config = dict(
    n_layer=11,
    d_model=128,
    experts_per_token=2,
    d_expert=128,
    routed_scale=14.0,
    init_std_router=0.0313,
    norm='rmsnorm',
    norm_place='pre',
    norm_eps=1e-06,
    tie_embeddings=False,
    init_std_o=0.0,
    init_std_down=0.0,
    lr=0.00716,
)
Below are experts of layer 7 (counted from 0) of a mixture-of-experts language model. Rows are named router (the router's row for the expert), gate (a neuron's input weights, with its number), up (a neuron's input weights, with its number) and show model dimensions 0-127. Each number is 500 + 50 x the weight over its row's rms, rounded and kept within 0 to 999. Numbers have three digits each.
Before each expert's rows: a language model's description of what the expert responds to; "gets" lists some tokens that make up at least twice as much of what it gets as of all text. This comes from a sample of Wikipedia text that the model never trained on. Tokens count by the router's weight.

# expert 56
Inner and final pieces of personal, place and taxonomic author names, like son, ton, ley, ard in Hebard, na in Madonna, often in lists.
gets: "a", "i", "o", "er", "y", "on"
router:529520464524394582491523456446498489518452562418571598527547459512559470565600457503556470459477537482426479430460501540389513444531496518539596480585572529511526495559560478515537441634509454446455500392355548407452473514467513465576456496560484468480459524578501444506557561524521523525559498458417478581490555511522483497492553510535495469477538569439528560494549458488443468446522
gate0:439524492398481464512413536489561556489484432536505510508463464485560518533500518448483479494503559443486558464415430498348539511371523537523415525554418536493487521481471516409548461367427542559543421512381413487449460530554474475615535510480458488581590539560449513505492402475469500489452530501494521506459511471511584517493540458495447514622567541450552502495496514510476470541484
up0:481509535556541516519383572448570419480486553507431364436511373550487574518500541450476509502482427532427522468527496447542499431498517480435486532489646422513507438545454517530467519433537427596442531521506541564502557464530457461420610480463501402472426452454479409517434530567523452540454517506515444483499527507425425473489459497477577488545532490507424486541475539476543560478532
gate1:423572459456496485584485441497582455485490513480584460479497589446488544472465472457404525449426390506630474509543417470492442509455539493491453533498507485481546510475474517475462524565520407464429477487594519443452507481548499533560572488501459500508524568482534542506554463457459608437421478502391517481483505516484588570577464545493535513442333481508504593423457493518495505566430
up1:549482517521457508463520468506546541473433489487574504536552554458447526527563467469593488463524493586429441519445464502503583546431424484574451453492580525518584523579504503495477548485452466498508499523457474552508495436522513542547521465564517399454668410575559403538403514464380596552469445453565549578542506468550521608471482433452477473515432512503485465515555474457543500532460
gate2:544539485424600472463578566500512494607523403529558461499481562483513552489486478463503404453484578575512536508449517494470505461538535555518491456411434544547458467447514446538518514416507602543544437537493473510492524328443554490534506507541493464534491500545494487549487410514434490535485444566445593522464503489449510494443558514570398459492528417543522510375455549608477534499423
up2:486481479417456518490532576409557494560544540459500541450466515534547520427466475501438536533516494581417569488504575531449489570535509480491479592511444490484513426452482470542493561481470565458615460522470493663521512425396480597548476464559412482396420528466497497524523443574438527481533484504467518498452426499493469564439486489428480559452588454421548503519507418531494572449422
gate3:549447529578396571625545543450445542525487437451505559548436429588532492573507506558505406529452438483452548494495461452469450610474543445511545477513538543578547439577559527578518461443484494573506580492492515509641540496435490516629506444513542566516552449491461475527497492494438481486446476451548551526534444528447476490459600462496448435544535442522466535471487453547540564542493
up3:511461443455445517581615583534402502494549534436525581498454429500479560514584492477584414504553475457460587496554529517528510626467492512581638529524466487624513477544478581450474493542461476527504538464477624551554586561468549524525472550498505520552546504537452512531455465473503475492453504528494557505462452605517547482472583480501436507541508507535510420510430510470551614533516
gate4:513493599537544472474537489440581499488492506563516445524463452550496482390475514558425437513425455508509481499464522524524570514482517518512476357496503474393406447499446550526443457512540604469550500482522570569412569384497537473380489491540502557551568480500543516545576487473459543540453434472364474488446556521492533557515419517488489527513516500560457410470421453578465468500433
up4:451571485520665432550511458518556507528549519537442473507501561510466513461449659457441445488471426510502527507577546579466565464556455507416471521496427510495462520508450511547487496464561534515421454510528581541388586425441458463440567446519441549480568485514597559453455493434472514468446433534453530495497582456454560525534544476562593446512495465512501528473510500458432541428466
gate5:631503581567489490444505477555491486545474438478418481543508620400506444547456422476503490505472512549436502587496616459555537460500459493508454536485433505529511514511432435483466417453479487441514443502448486491480521413528495427545535526547531587494453521586690416442435516515527498456476579570454458474501456434505469502479582587527526493547511453536450491429480498516503446480459
up5:570512485647514577473557527523485407498493483518544490477536598369469487514537516443499474465558517494521466521504513511571462421473417462491476530499561466503461491474408515414483397524471497440468391489481500509500636483461516415392557458526523492473487491476563463493449462597511475430523494497446428584556494387532481493553499463565543502501548551595410484444456530469529565457527
gate6:565495488411537495524441531487542471489461428469414467480479536515467462375526499537443486520408527455480575480459522465465528465536585508473554555502438486479448513493607511478529476549481439565558531566563508571524487518556552394533414473499473450533488556553616549485442450455410528487396551471511587504436482502584536515503469578410482450507434532479534554552511507569450501579370
up6:558468515529443567508544462433542527555487450526506488481581456477508466512530532552416459490433535469457475443504460642477402483519378525484584506506572511457513430476516419400539515522450560485489558478605427458588411560478545430551560469424472493512487474528471450532464481469483455514535449554424526453514506537578455465435570507428510487577462558574522392521543485517466434454581
gate7:482612562479426520515612586398552535425455410509580448495500472457558558486498523471502484457523444514548547546513517561473472420532533513604557565470505606523499491429481486435520391534448519529529491509562585555475417448496481557459464434533520531451515527443532539633547456522449476529519534482583510470431460551448505479502539520532523610467531498493525538582526517571435574506552
up7:512561531518449548456509476408549635428427536484468471464527519484558441648521592494513474510537423549434551532488457523601530426445545508510450512416550517477565499505507563451480577499453528494481514526569398456485479508378526498508414533471498498490570477530565519601544517475483577461511473556543497481483473449540493568478562432484498464580590504614567520557531530446537537494454
gate8:586484408499586427461541536546473551467509461469439465497430533460488421514417471448488463436510438495465489533486509486519505501461561520541443550509533468493498475468440565409478494456533519475535548469557462477513544502448426515393485594454493590445477480438476455467638504561543395501427405470412449417510511435552519500493505422600528442636525519490470445453527433483435549531502
up8:490482491577378498476455522427593423483507462559537617612403526505486503456531455558548489512357534493448515490505419526449498539526445547491535486543553493509499561515541466456542468363489541488497457531470538436491464475535490521519513451546517427569440485513498408516428449477430594570444517478502528525547466498476530476445394585442522483467495515488552523418470467583392511441466
gate9:434317520434522388462562524493464479534571479495531454455472591506490439562517442449489506582451474545480492437407583448431438529473501437538514440484442499470514499536520513473542511447520560477494512399570530525488569532455525534576587556439555468515455561497495525480487513402478414449481535544515495399476568496513569494467436647518525529525463514527603528449491511490550528515497
up9:567486440494586473483340556476508515536447553504586456443544571511579471565498487484500460491486520462440462544505492541477506410508492492484533496488414559525589549433571459511598554492452492570507477435553449533482534504480503467583412518452519441573468508493500515467533449550484385447468442614493561413460587528471552445522454531514463491563529498595574488554543553417502578535551
gate10:452521503417548503518483538482590490564650465543477486454491581556496571479442483522490473574463387562454452464511437506554545581541537427460457450405462503504508466394553480512471476430445534527477498479510451549475490499453455523497513449460580510555509465550527614369440382480450507484397528535519495505471432500457537501449438497485542572447487512463477447473529581531574428450455
up10:420469524493527594614574494551553579540515406556485480473519525463475515481487516446555500521533540518465419595607501487451473440571495503494521496390467447379482494455456585525508485474413454503536553522530415433469525535413509467571458453590466445403473461490540546486502544550526485523454595606436551450454430468483522525572448498568491489476447442503479544523466514519538476453596
gate11:494445523498527508531476522570521496444583520452452514531475476569508502388409573509631496450401612529469465636427496536501471544485442476447475478549482443545482507489507453458541494350561593520520464451493488538445455446511470578514535573561500583557517542476516498476393414507512493469488525525598472419536489501566555438491393519518464473470512522517529425491499461499549527438548
up11:629453502420427435593494457491482549398485417432471509469571517494556499441591466512579468405476544528455521478537418578482451454487480447584519518487546540480464391456420561476585480504450563528495474580519382501485468476498554483512458552621519567509583509526466469538482500479454488480500463502533510471620488514553520543455432463591469549468468522555532522512533472440487569473543
gate12:529507482516499493518503528527501526497525492466388473471525599560509512468510496572473550440555567508529553531511471446500516498524524482489395472388449498477419532411434439348535463522503571547583395589523449509530476526438475481499485540474493512615513402489468527483428514541417527514519555425486463516453418543516469437451540580459460483573446499495616428488464489456597579519430
up12:485420498555473611587587517577508456478477573496494459432524532522559510485481498593538544491533503513493562504527416463549556486550474454376496393408493500558495522501575478549549477409533497441463540470534508464506555467484419527470543536532555504539462456501461551483457539548513494421424373427477479520468540510503443414583505440508558481557484504452480442504413521580609558607495
gate13:456517618480500515463504498481560466530515412477479456498505587532560524442475585492519452538496453450678448551584549443507513514552448492510472477552477551503442560508489616478509330496457540522530456441540563609537552559475517551478453473521555503542505559532596481470521568472412527555529499543511547499507478513550562504462483573488512641472546505501539469487419544451546531511518
up13:515367478527510493502500507577529568425528494498555532512503497505492435527471582450553558515431535464393513489455492484526476532481448511526502503486454409472518523475422538468400552454515507535510508454537433419475387500439528468507540481508413563493478487416437520578571496492449414429461472579587647420483451498500462486556380469452459509459484576543528535531507440560453518493611
gate14:518521543463458517445504493560506372547505486455501554566568454508525490456519437377528517466459528518440480517447409526510545500519469522521439570481340478456471461420425548517478463432526463511604429463424465467469444501541535558628511576527508536479460482569554468459514477484505515486520507516582579473510357537475548473490517519518613524593489519529531453410509440519429516537465
up14:492468504582345433455534493488543424494534531535481503472505411434486462550497472545621499534443443476464545430502521479547486508453470568500470558533547445547402448520512532486494480438515395399404482502518544499460541416484493506453503571472508597649481534448495515501419555465559483468477471458526474517573504527555506399552507478423575533503519554420448458442572544527517467482431
gate15:445609596479506522487502500444523409466522419589417523539487494465522480454441541392509396413455442587524590460445453474486460388424581445532502497554496475495544472468418559516533515416473477471495457486537479529453514450475567506491548495531485528549508467541560469497564506482434541450502601507502645549536459454487602486496453567479533525466547455493534401540557518501426496528461
up15:442522507523435440504573414542445506498485523435535530507487559500518426508505452496596502375503490485491530512416499508559493442569446544437602472476567442462481452567482544555433528468479504435492633469491429476559461515505442426480510474517552509466590525549549482536561621486595374453515484490487485549418560535477531446473581470540446485456404503613466567482455464459510482497492
gate16:430471486461565477527506488411551467422574441483469554540452414532533461567421567392619525510441495511472487548594512589497510544490598561515589460452522479485478501574466526500471483504475527480549480497527459467522526393463475442471523588531514538350492609499541480513518405511487445492493448559511563520479381461561476508465501482489472498548514472385424511563497459550506574470515
up16:449496575413514483591629543559488517471546477503530340457455447477479461529468494475505519449513420549460585455512505537497511486579520553437455544422478513477448409516510488565468487471501437541561526556528533411511483469496541521533516439519496527426495574545492528557464498465498464516550439541452447573569448501439526448506526412520542566515531660506418506469427563581397495495455

# expert 48
Capital letter R and similar short capitals at word or line starts in abbreviations and tables, e.g. RNA, ROM, NRHP, Rankings, Route.
gets: " R", "R", " r", "L", "==R", " (R"
router:630551509544537441485556512450471485576547520561448550474468511474494475523512523548524394469508446468576544477541538481555550464530590493435495568475583486436533503547514497571521478489600483395476404454589579475590484575513613491510467509507496419535441544462445507459444523504548490478553386562505582452464470517396509538618566473570508487475449524511446502537468451508537547459532
gate0:538539447489538437556414469628547451380471551434499495536404509542544552525486522539473533476540458459601617541510541501608511505517591548493512527498537507452475491575559484465475578540477568466531558573513515440468461546497466476528471489459458541409486447578544475459535541565507548537483527504441526537404517473455507541598465523470463468414513446517605547420504493613484571559498
up0:487530566559437582506458431448519509480415448553510538493562434563436486472547442430439513501518564426468550482543503469518425527490485362544517558514525525555496505462478540493554523488467427527496497506459505506501507391524408545507495573527443434595548524436495511585407471506512478522480364476578431501537449482564515445460467469562559470556509609496451507510431380492413561534466
gate1:584492514479557484532473543434581410489554464492542463498531517489504474459431530462434520600457524512520482445563607552603415433541508490530380577527474525488436495467520485520501398550480476613420432477502448448527454478468579515555473462435439469519444466481494396424540561493472511466438473413441537550542440495560516569507401483423512507562502536516516516549464463439547403477484
up1:468494471481460437589502507606455561485475546547579539527346387521504457409473482525546506477489498437485526479501556564484452518450495484542545530511580586549583562471503554474449555553457464450472370534564434488517512525448531434431491490489529476438464509455540520478540498467478475555540464452580505373483602517543560526514581546501427543513477462498414458448441541574412523506484
gate2:516514512529475392473523526489449509580504448581399553530486508535511504454479463524439472494443481491514549557628510599463399470551506537476534517424455537467372514511573548484440474486449459468519492590523598473441498571493464471529544557513513438467482509517500523468543478562516487567558612526439410462438501440510563547477533451539371485570453556535421500434502466520563422582532
up2:477408559500592534509477526504467451543467556468521483505503433447484474492459512539461542478515508581385551401459534526511584472475511523383584469618613458579599546532404386552495578518526577524495554474484403477502496485485497467484557487505491496516562386496510493599549489632558495467432575496461516498532455524500463492495413514467490564474534515502461489521533525590506496488541
gate3:489577405520611520513484491457533475391435486461475487420471504454499583583496509487533514472434460502436545514492527474490530515469482494529407561524514531515461493464527503382459399467459482618536490494432601501568467393506542507539442536520489520562484528408479503466487514558580558434493521539554492465547464418591531487433479603488409623471528529568491511573409490461502473451506
up3:438503483538516504432494518500517512503411451479604443539496490448468513481512583503489502507547471572486550475490561468438516514454486438549459558575474500495397503566450593456508428565383543546567483484563569571518497508414448516550558440491497575505454481406496550455440561516554540517520650556535516565521464507488507468540536465467346653542493509466495529559473552529482512481449
gate4:515527489520466540493582609460546435459462518576531496513593525409504472442488444476510515544423442546500531547530548580474467483555503424517562546436482512523425533513489446544531463466509488514624512476547458577538498439535594457595458599525490496453520409507565526611490519468496514519567486456539501449423585543429526668493396453567497462475469569493497516451518486534493539440492
up4:476519440593547532477440398611545463548481484476448469515419497527543484485494497507568476445534463456514480517481445496602493490441488562519561450533506492551556515543361465567433488548491553589569507521478467389493520439410543509512548408535480420473580545434460495505508487576536522483438504534540360543465524481528424453590485575505465434550591529523444484448466473469558524545456
gate5:546539619541515460514446571535481499530498427531385565507408557539502506525495521507474429465483464488455523562475475503500554445557535404572509577375525561536464515527600498463541501487553507427662465531511490517478517457400525427558442492501435477440457506579498493515556644455554538529502500481475539470523515509459484466494562520448392546462476443533507552464426485541542578538519
up5:395587502583530506414453526423605511471514555534465540486475511485456431349511569499426458448461431448524530507476475509456433489575454524428556473556468485552515472541553520417544529484526527507586610482438454482445557524504478546414447462498547460551569552583488468501469452580570508535437447417519421477504515505544544487536483458559551460528487496421583473557548517438446489440525
gate6:545541482623539462442478436560546459514464448445415451391448424525501429447560539500480530562489440491430461531457479500492453451517517461474529455482483466456560490595478489448564461522418518413452479494466480442492439417519477422442468482419477607551590492524480485500553620440462483518489421596466591515482506523470561544520436488486557533509469473460554425426466432542501470552410
up6:403467549473472480555487483565552504547441450439510452468484521501465479486495485482572569539435455530438410532465441587555535529480423616472585479547512458458468512464439511534457434411430475522571571521559543489535483574509506543447469522539429578470551461486513593439549512487595497584473524520547355559507540575457517527478562425419448500461522566504543525469516545446418450563471
gate7:522466532558409574455472516502514438389505563432491405448382476476438546454487659564490518422547538446527534509509547523495464446550519511635503542463498539526556513534524458585550562505528500480445443439486511500474532530510582527486496451435556504416443506536528505563477432319526524484469486504430477471458494514458450481530459546469538516494462531515549536521414620488492523495496
up7:534538490505475454517490410497497475497522510539509515509570480510440533570494474466503442491501524569466467467558504389414437516444461506565519542488518427440579583461532499449424502432445484602452499600478466546459532554500449576407587522528555575562521431559547455405522511521460540509554435508424560505628549520575487495487532463617532627519564537508462500511469460464529425559468
gate8:474494519472443547473449580548421534599468485518558369475507512447398519561551571534503484453528433529472521547593492550434500569425464510472506546530451494444486473445467492481399407506504531515519464490565480527524463529457563479421385530408530547531446408506612452583497614513454514514582470481469427487474470519529535573463456565485514545495484513556468546447532467544514513390451
up8:461483503465590542438457500499506446520478399544614523562586499474575500516558509479465616496570524474473467516529519536480476435443479497439377416541492438444540523522491414458468535511446582477396452459553556540520442524528491532399401477445517521492499532537518452524472609519516531509528420422410451496556503496521487465447448474504503451498526465485509410577517422452438503365489
gate9:569562589457544555528512510489513493518509499547443527451440549566536466439504492497482502474369549463544518568403443461458405589520484483579426503384537571526492556503528510498524370495482410448516559512416458520539454461416600475436552556535479493492501584475572418524456384523486470520401447503496475555498443575537561553491490459519510463532559487553440540562478499533497464506518
up9:401575584470452441575512564468470431454597482476592411494468433509459573484460478525510620549525514566469574479494484529577429540474491519580462504437463518522568602558516553463421467591497524508479558448534487550570480505564541432452489543564544522457455465501540576416505525565483454525501558454506529568384471508490481509490585516458493628532474485511429465511523479558462509457476
gate10:594474547486454569567506521464603444512546509606508580484504468468432458499478544524448524506496504470563569478529443510479442481489517510534502530430451422500518487452528545544566540454483477473400468511620418517574510499503546559612425509515562473462559497437499487362510524394425522427425482518427539413487502463459525584493462556511504486503433447508502479575446477513423480584595
up10:581528462435451569568460520472527442496539534520547507535532435422430356545476540515432487526533543537488572443454453480513468521461446502440444478473525493477540446485505481586551526468465456508422470446626492508442618486530551501572420482463519429589529595556483527408567490527474463468462491471427512438492422613462505555439444486441446539444537511565491494548511526583437531558513
gate11:477497546420460569538505422573527482530530518495474490543447529509562529510487455464500395466350326486584460491538523531482513512573517469494542485447608605533484500578507457464447455451489509604524479570490491521521550533560557582589506438413522458445497520450487534462423549454578430540501508520466512478478492519386498472567516476446536553481492434452536529410552516520427491492530
up11:422452619463483507467448445514459493548525518404521550450421415521504512496476576468630472458453485451433458432483514492484450589471448464512513490492493414512564420384507532557485489523611381423433599445452523593500501454490579460486523520537617481476494501469469477474477521516542458463572527569477523519533499431531545515503522473571489548587483454579456466516543459556507434473486
gate12:509546605452443437538476469423504589531536515521578465509473664495482463503524520496432564383431526455536508531497552457504423558498376497431485487553532460509508546395517470522505398580536474553479502487460534500567485572473436475478542490442456498422522428546461440460395454453509526522544508528542525412481467523512511458556512397486503556540474466520532570397518529414444479517524
up12:499487492457510544495540540547356391512528479412444430512379441550586523448544507472438566492559561512454458477509488414516527426477600480531508487443548369575525509489514531559448517467421552517477509447490523520466574568528579385537546511543550479500493523492461471460438549500469492583473423527579576447493440522531521530461516568512479427477520489494566500404437481554423463515487
gate13:425514473541528493414379607515465471520518500508489585542512489473498476550492420554535505563454551491477559505458497490472611461500501502430453520442507522505532498519450452433493468510552535549528464479606485506509523540488561541519418389390554441531444530458572497440533487413459570528609537459457442480474525576481564438508479556524522508435467580575382479617442492540549521460434
up13:571471535515534455510502472533579549492476513500479439497497509549482450553495504478434616507559434399455493483460592543479474578389488553529482490504606490506542462441425610520477432486472504513533550472532545487496502426458522428407468523544457471470489550523530487479528545565444525508579505458509532553559432405625495603393548490590445516566527562467573423568566520481477495449552
gate14:482516491502551433580482496485480547514412507506442464521462390490473399409538548481417427521442498504456422529453507381490481537512450595456448507470458517581444441445385589433481488516455468507400447491584544494559453448530528477616465409514452427489469451434476481416511560469453520443558523584443587484527445435499554486506416529520550555528462490487505486491449544481522496485507
up14:499485513465459559411524618601498485569569523506503516531491636535468527421520515455473466494446565435469530507534441446529549479437410484470525522543541480459397485518511455554497506474502470554502587475455443512440531475486495476385520526498600541490602606572535535454543539510543411524509537422546434490537522436517523635493501483423568519528570470489559504453458445425564541466518
gate15:577499598444487471475497431525579510491494416536460535527468623490514463516571485543505543478509488491477455393517583538492504440465442539571521518385528486571528457503477478453503485485436499523409476477585496516532538416517563540611515389498581557435529489423549443435502458465535564479479457470544505483437422576430446553509509448438537483541470458508522593554421432481491542391537
up15:535486567519510529511495579597551558587519451383529436502545526468532493506483471515510485502532535456430500512511525476484551589454518541542566516555428533570424433525573546473446533508630387565540513485514529502546519498440664501463512605542517578504462558482489409597542569467503440514475537541466525553528499456528524451502492487564481529540516496459579536366426487511489515579509
gate16:473504490470530613480492573433392487482464506463488581546437457552546526444475526466491516522482501483452509380556487417578514453588498502485471515443439596505489463485529620404483476515477512542512531585512436544496471501414485490495420481433484540398481501416534492442545470479526472436477490628583464419490600521441460493630464447500461528496446444548517602487532482539470480511508
up16:517449444521423462555468462412605476459554550463508545485583502534486547486525556543409448437452489459517575603554460509512562540575563509543554574541534464509456574485545459457510463461542504422557469528541546496514376444508471521496463514525492610456520495502514511588529483429539547459535541524589507461456494567515509518457549595531474502591599476431511487472470404457526562599599

# expert 20
Middle pieces of long Latinate words just before suffixes like -ated, -ation, -ent, e.g. reconsec|r|ated, appre|c|iated, im|medi|ately.
gets: "g", "c", "ig", "r", "ul", "v"
router:581450577456492527421482465569507507479460456579543450517506470401530365436504509501522498564462486466562589445478539449436534539492573533570527399449520452506529456531555471453515475443521554517453458504580500521492501429474451494549380475449484508447503557372556582454453512556556485543415539512522484482496549462600535594501475549511495456514563532539588452564491599500469452560530
gate0:507451533478497544420467508530506525566372500495469594508433568555528566470490462420393526460551404419531377503505460506486564448519519529549495490473565542492484446531476537532496472479533489535530481474527458466558517478476411498386485601523472442500535496567487490530550511389533626558388493544460561449463537499505562468573549468550484559568523505471377492573546547500542558517499
up0:485454478486503495444442509493567438529588454521430554450508513505517477599454509438573534437429516537542552488518592514544456595516482496432522514432538482506420621483533548473533526487548503611538540415488476512465491522487551552473411435526443582514473580442431435485480566519514527537445489536393425557480518494420494602512584554508589437467588448530456499501415509515502582533452
gate1:528526497542523576553505518548555489447520478468507496451494491548488348505538417472486513515520559428572535530515556520440417490397543483448459576496371457566457467551511565368478445511595466491483529514485512512592574515532506479531427569544628414466463474490502455544459546508492541491400532525409502506540544465545531501536425515474553492418554489500406482482411480449546451471513
up1:541498460574572532585500563542508506527461421570500549543450439488393551491518462535446456491543532452448519445447484591619485495492432429471590607558589510493536550489409491603445510508539539591547459447443466499481499549579492552458477561433479452519493544531556497425531454518598480508489492579498505536558521446503456494514453563434495458447501497484477519479486502401424592494398
gate2:549455515484562538577527514526421512492581519516391592524533419503473603439496517493485520531415514505624567516455541490399467528578543449511515504520498491534517518522462487517592508446417414528506416493521448515484655473498470583568505560510460527476535517464467503477499435487465434530572477499453456510528486608502533573446582593534440561513561517558537433561499456511533394486478
up2:530518513536433631485582557456495500490500490501584517515523502543491478455531476483444452567426417567502345496476411542457425568426589495458545514524542600448577476561474504514517507416423493511564460532472443527484672547464482545507480515517521477493438516469478433551404449521477530529564515462494480491489433461455467508521384517518527530498514520444523468567467516511456516532629
gate3:523432542442528512444564388587449575516584467445453478505445627509423542505492505407454497507515491456483600491504629590511442473512503514520491499519480469507484482467556593519471576535452517468475534515625450504517489430505557530563420562486425593487498574504558424510458574462513547516526505481510581532530539566515522566558492584493534591487520535473479500551511457533379471507547
up3:481480472513532464505534545512471545443430523504471491432480371526501507510543473461599469482497451411531516560521500491430553540428504412546446521608494553532561489475459549500415514537570521502550499483371387564472538532490400522446594522548490470524478477541432362507555443484410474459541508598487503491595489421503518514507506613481434502423482494495480514521560474525446562523579
gate4:500484433474436556462509549472637491481412476486513434412539456440478464549494513542478430509467563525519453551511597406457515525536516450484544501533461436536555464490563500589503440547508551601495522463566487556436524538607513622515507476485550535506541510552419490510482523508506692515487507534526471390528550419509537534518443420504566478566521441422536482494500524491536459433486
up4:425466411493454500494527570499510431479531575413445482442648390397452533457518458482602529557513568529479504478445552492532548463478557489433567495588480426470496531450536471522570448518554499504580538577604563376493501482512488518472562396438482542438570512480492458510419510532522545506491561527608512448466518520442538485592511477535516533420478554525492509493535510476525443491466
gate5:586537475565580488562591596480429513494480598495461426499503594473486561482521561538453546593445561547504513517327506424463526553436472464559515452537510498489500565504568550501445472463387512579452479436551493527536542520498523474619428450420560461485461579567490503451506451524503472490462453570506472447493518488518484524386516426463491494492593501544488452538510477497517502454425
up5:524489593470547467439541473508493416480507503438496415496450598557405543396447447420452508481559433496494469522473460459460534555508433544593597489560493456501594595476515473414519440471435516482499454557529428538560468500437545390581499620470521457474342552555476494499432501492526522527505515470471488538484511488459472587502435507514535496586525455517505443507502430452553497457491
gate6:473550481505448528522539439537560521495502473478493433496489463443557540501491521578560487512487506526543536476486480491456475529478540509503572455503498530474507434621580381500468452564497510534475506423499564556425632495587491603635417449554487538560554613437426571536534516479466534467455418509514576496499491536390553520499473470522562441412476505478491569432536554533558567424546
up6:588560458492477511392454490490452532458546464577464532432453521510586484410538389467489541541457477535541603498409525508443485486627503513505517486493539524568454506546467429551502518513577464521491555543490586482526551404569476487568498494451423477608565487545507513514467410452524420580453384471519498507429402461534517517440498531517581532499439440460490518463485587517537486475571
gate7:495481592481489548463496485544450489562562434515528444579510542506509531489499457436505513511470558577486490543515446426540535592494494457472568489571592454473393416652535557493501571473532545500462451574525475562493586515516424546565457548442508551503452578586472477470446506506578611474560405523513475413492456500425456517527481460517570489470490509532534552413376529557472525529488
up7:392539431498531531479533504520496617481470518363525504485557533423582498516481492535417464481529521563472568534453511536537454485546542503494540499553506564475549494504487534543499446385476471472483346508473474526503391498500560416392545545550480473494528482507504549457510530510380405497502499529581402435445475444552505431518513464505479527518505452517457453586513440596547607492459
gate8:508469505512545530373490501400573459422485584601511459563481604509438397474473541538534499546482414537570533537483527432517507464574523501537525479449448437427551490539393492462445500537442480435499526535489434531462537512553372462514473491466491477457481458461584475532483457517436527547463440529522578489503472495582530447395565560501533457496474439457491597579472498409528420458509
up8:516460492423545585466439503432435468551511470528518498459475470495457447425455583558493515470480414448468399515508487517377514582486413540520405468512512534507555494461508501398464598623428575496429565393527500579529532516556541504546559409545505548480552509387493426571543539529490501478479505532473529462497523550551511474513521589483461432441443554496537546542593498517564515497515
gate9:521541522492496556487513454553491464498554519466502490481547523466499517542584411445582548563446472435513635570520598524435505432533563564631461570522482489455484529596524400466443574473432413503470481505405467559472485533456464444551591422472476486487425534420480456446448472523487550514479610585444519569524465439505480525519434460542492544513585508495506452485487571440490540544468
up9:479500473521512483519528546495524565552489453459505493548429374541553463524492510522470468442538591581492447432568536518611527448478461586438600534464524503502407472410527401511514418533465590485519461518497579505430491486547512493461487616456460560617535455573497554517544517442575537505471448409569425466479550517513492538553552462452494516432416547455490519569482476584491523538433
gate10:523536513576546567573483439459533466427547450473426501516510565531535498498517521562412511497466499463507530500503487530519573415592618485478504534453392540450513504474560487539536481434523428445544613534490568584489541447439476569460504583581558464549429507389504424533500436550520492341522550492526537425477482496465491443478457506520423427574492459543575443485508476505469568461482
up10:545342540533571470500469571417562488491433618478464430426494479527480434432498517577512602483488513513435485589578553475429458528458410473463513536557452502521521493472440438458368454544469556541443522504486541450529475481516558413498500574435490504418461454455569461560464584472525498528464487531453472461512451580610579556477494489447497499443544520504516506444506498513462451454545
gate11:593520495507466396410445506461498502437432472493463497543465551520492485577513413522496424528484467536527589466464515409563462519499613507497448576496472568516544460493488537455511421425472516437508502496504467488562473434538506535544480433492499536443445612577472380498442566467500553531474438522475504569531472485672560503504495620535453486418425490464565446570532541485535481496468
up11:505458522480550535484525514459496516511613512402467529472415438410551606529517512584476452429550503472511472480534536513498483474486444374447539418503510463515508509515521576573494495559545590521435475504419514516500461516529448485424507510545588475508496445566423484481565371517449399555438539488648512566539561461481495475467462398464525459456513537531509440425485590527536434491495
gate12:559526475486494509472617537445519477516551572602620416470478479442527493499492531467493605489488504388528448469522510555571536484516536525514425407526400509479457477490449510441496479492519506516539587483487495548397482356450473539522468505567546509510488524395514516446509488520512472464500440518514638457518546551472389479492484501556527500482480608628396484492488482532513486428536
up12:510500480505496457559536526490487470488525531488551475496460512503444500377522518460528507541582597477389657461549584440420526530550558454505492491481538513512505569535485568436447475449482529531471611461413471518502551442511598363493487449449574437481490476439499538501481502526545496569565462508486529460574405547572548501499510505485601537552414481511538417625502519528528529538536
gate13:547479515437420514473380566512542477434501463545545557546467445521470485515430495442518609441491496528543473457526530520527564462564567541506511493482382526486386386547545589390510501452590533486453502464482537476540477461460580534572571436429533516432529499521420465480517519524441464477447542524527484560561584496498493501509488541391485426457425532576458487557480446513510537601560
up13:448588422488534544490436498454601530488462555447418414516477421482506569449558521526497460535452501488440469405512479469504476539444603520494516483548616544503482488500482478534513527492478449495441484513551386450487515548497409492457452474470467472587484485487480499454608548439493427533557427421378543514466494492499497562518430542464489436578554539511498576387497517535582441413417
gate14:501496524508512539447455502509488550470464453464434562510524461480556599463410498481425542541485445484593426470469511511454546514519572536470460433527560512557520451543386537503607380459447495470612457537542552444487467527509550481445543563392544445465472510558519441556524607483481469532470461418577508587571414492484556494403555517526389447512491462513507461499466458551548486478575
up14:449444465477513481550532493453473478537472518463538424440509531463463473592544460502527543553429446611475498491492538464475483464457486502550552430466482399574520488521496476573445574607545591424528525649535548451542584462434378453466460528511553470469496547517546471449488536393495436450424508545458460395558527448536422571568511466531470494425461468468549500434527534488463477466450
gate15:541458564521484566480475529427541524407526523572408526459418515498585575494519556486562426537519526520479514506525594434534558441622570579511511525459504490406563438490493509502557556529482427475477475435536562555517537554462521469519436571452441530561497564458475542559461425443607554530440423459449470539457488529538536537539500551500568579459502462358526549552428439498492501498506
up15:512545516552479371474517586498469394491538570452508461455451473528444510565454552553463585396463504545483540495448501474479508577442460478512473536551569472535463381500517543541575453451528582486474495401496447496657486588573432491476502514563483483430508475468463519481450485537455538486462557515529515443560529508512431488507539433467462339474478514512438438497573572555551475512472
gate16:463586511446467513442536539574474599470501373539598449443522454528488494554581442479486482427499521518521495462517578470563487543585465504465522505457455534477493517470574510553489431520554451502487581530584588578445528525405486489508533405494550561428459432486575529588531559441432575487443478581512432460526561431445547499471532577579441477498531437461469461414520559453482464498480
up16:502432486523533511430512566445418510538445547508452537527471487584520506487424540505528505505570486427483535559333495438446531409558556509581551523563510453562601537474445512484476467543508528450528475540494432444471467495537556527464519523508420453579469525467482468571560498497488354375517550471564513535566459602471513547520494452487591483578399506505527529519553535472525526407494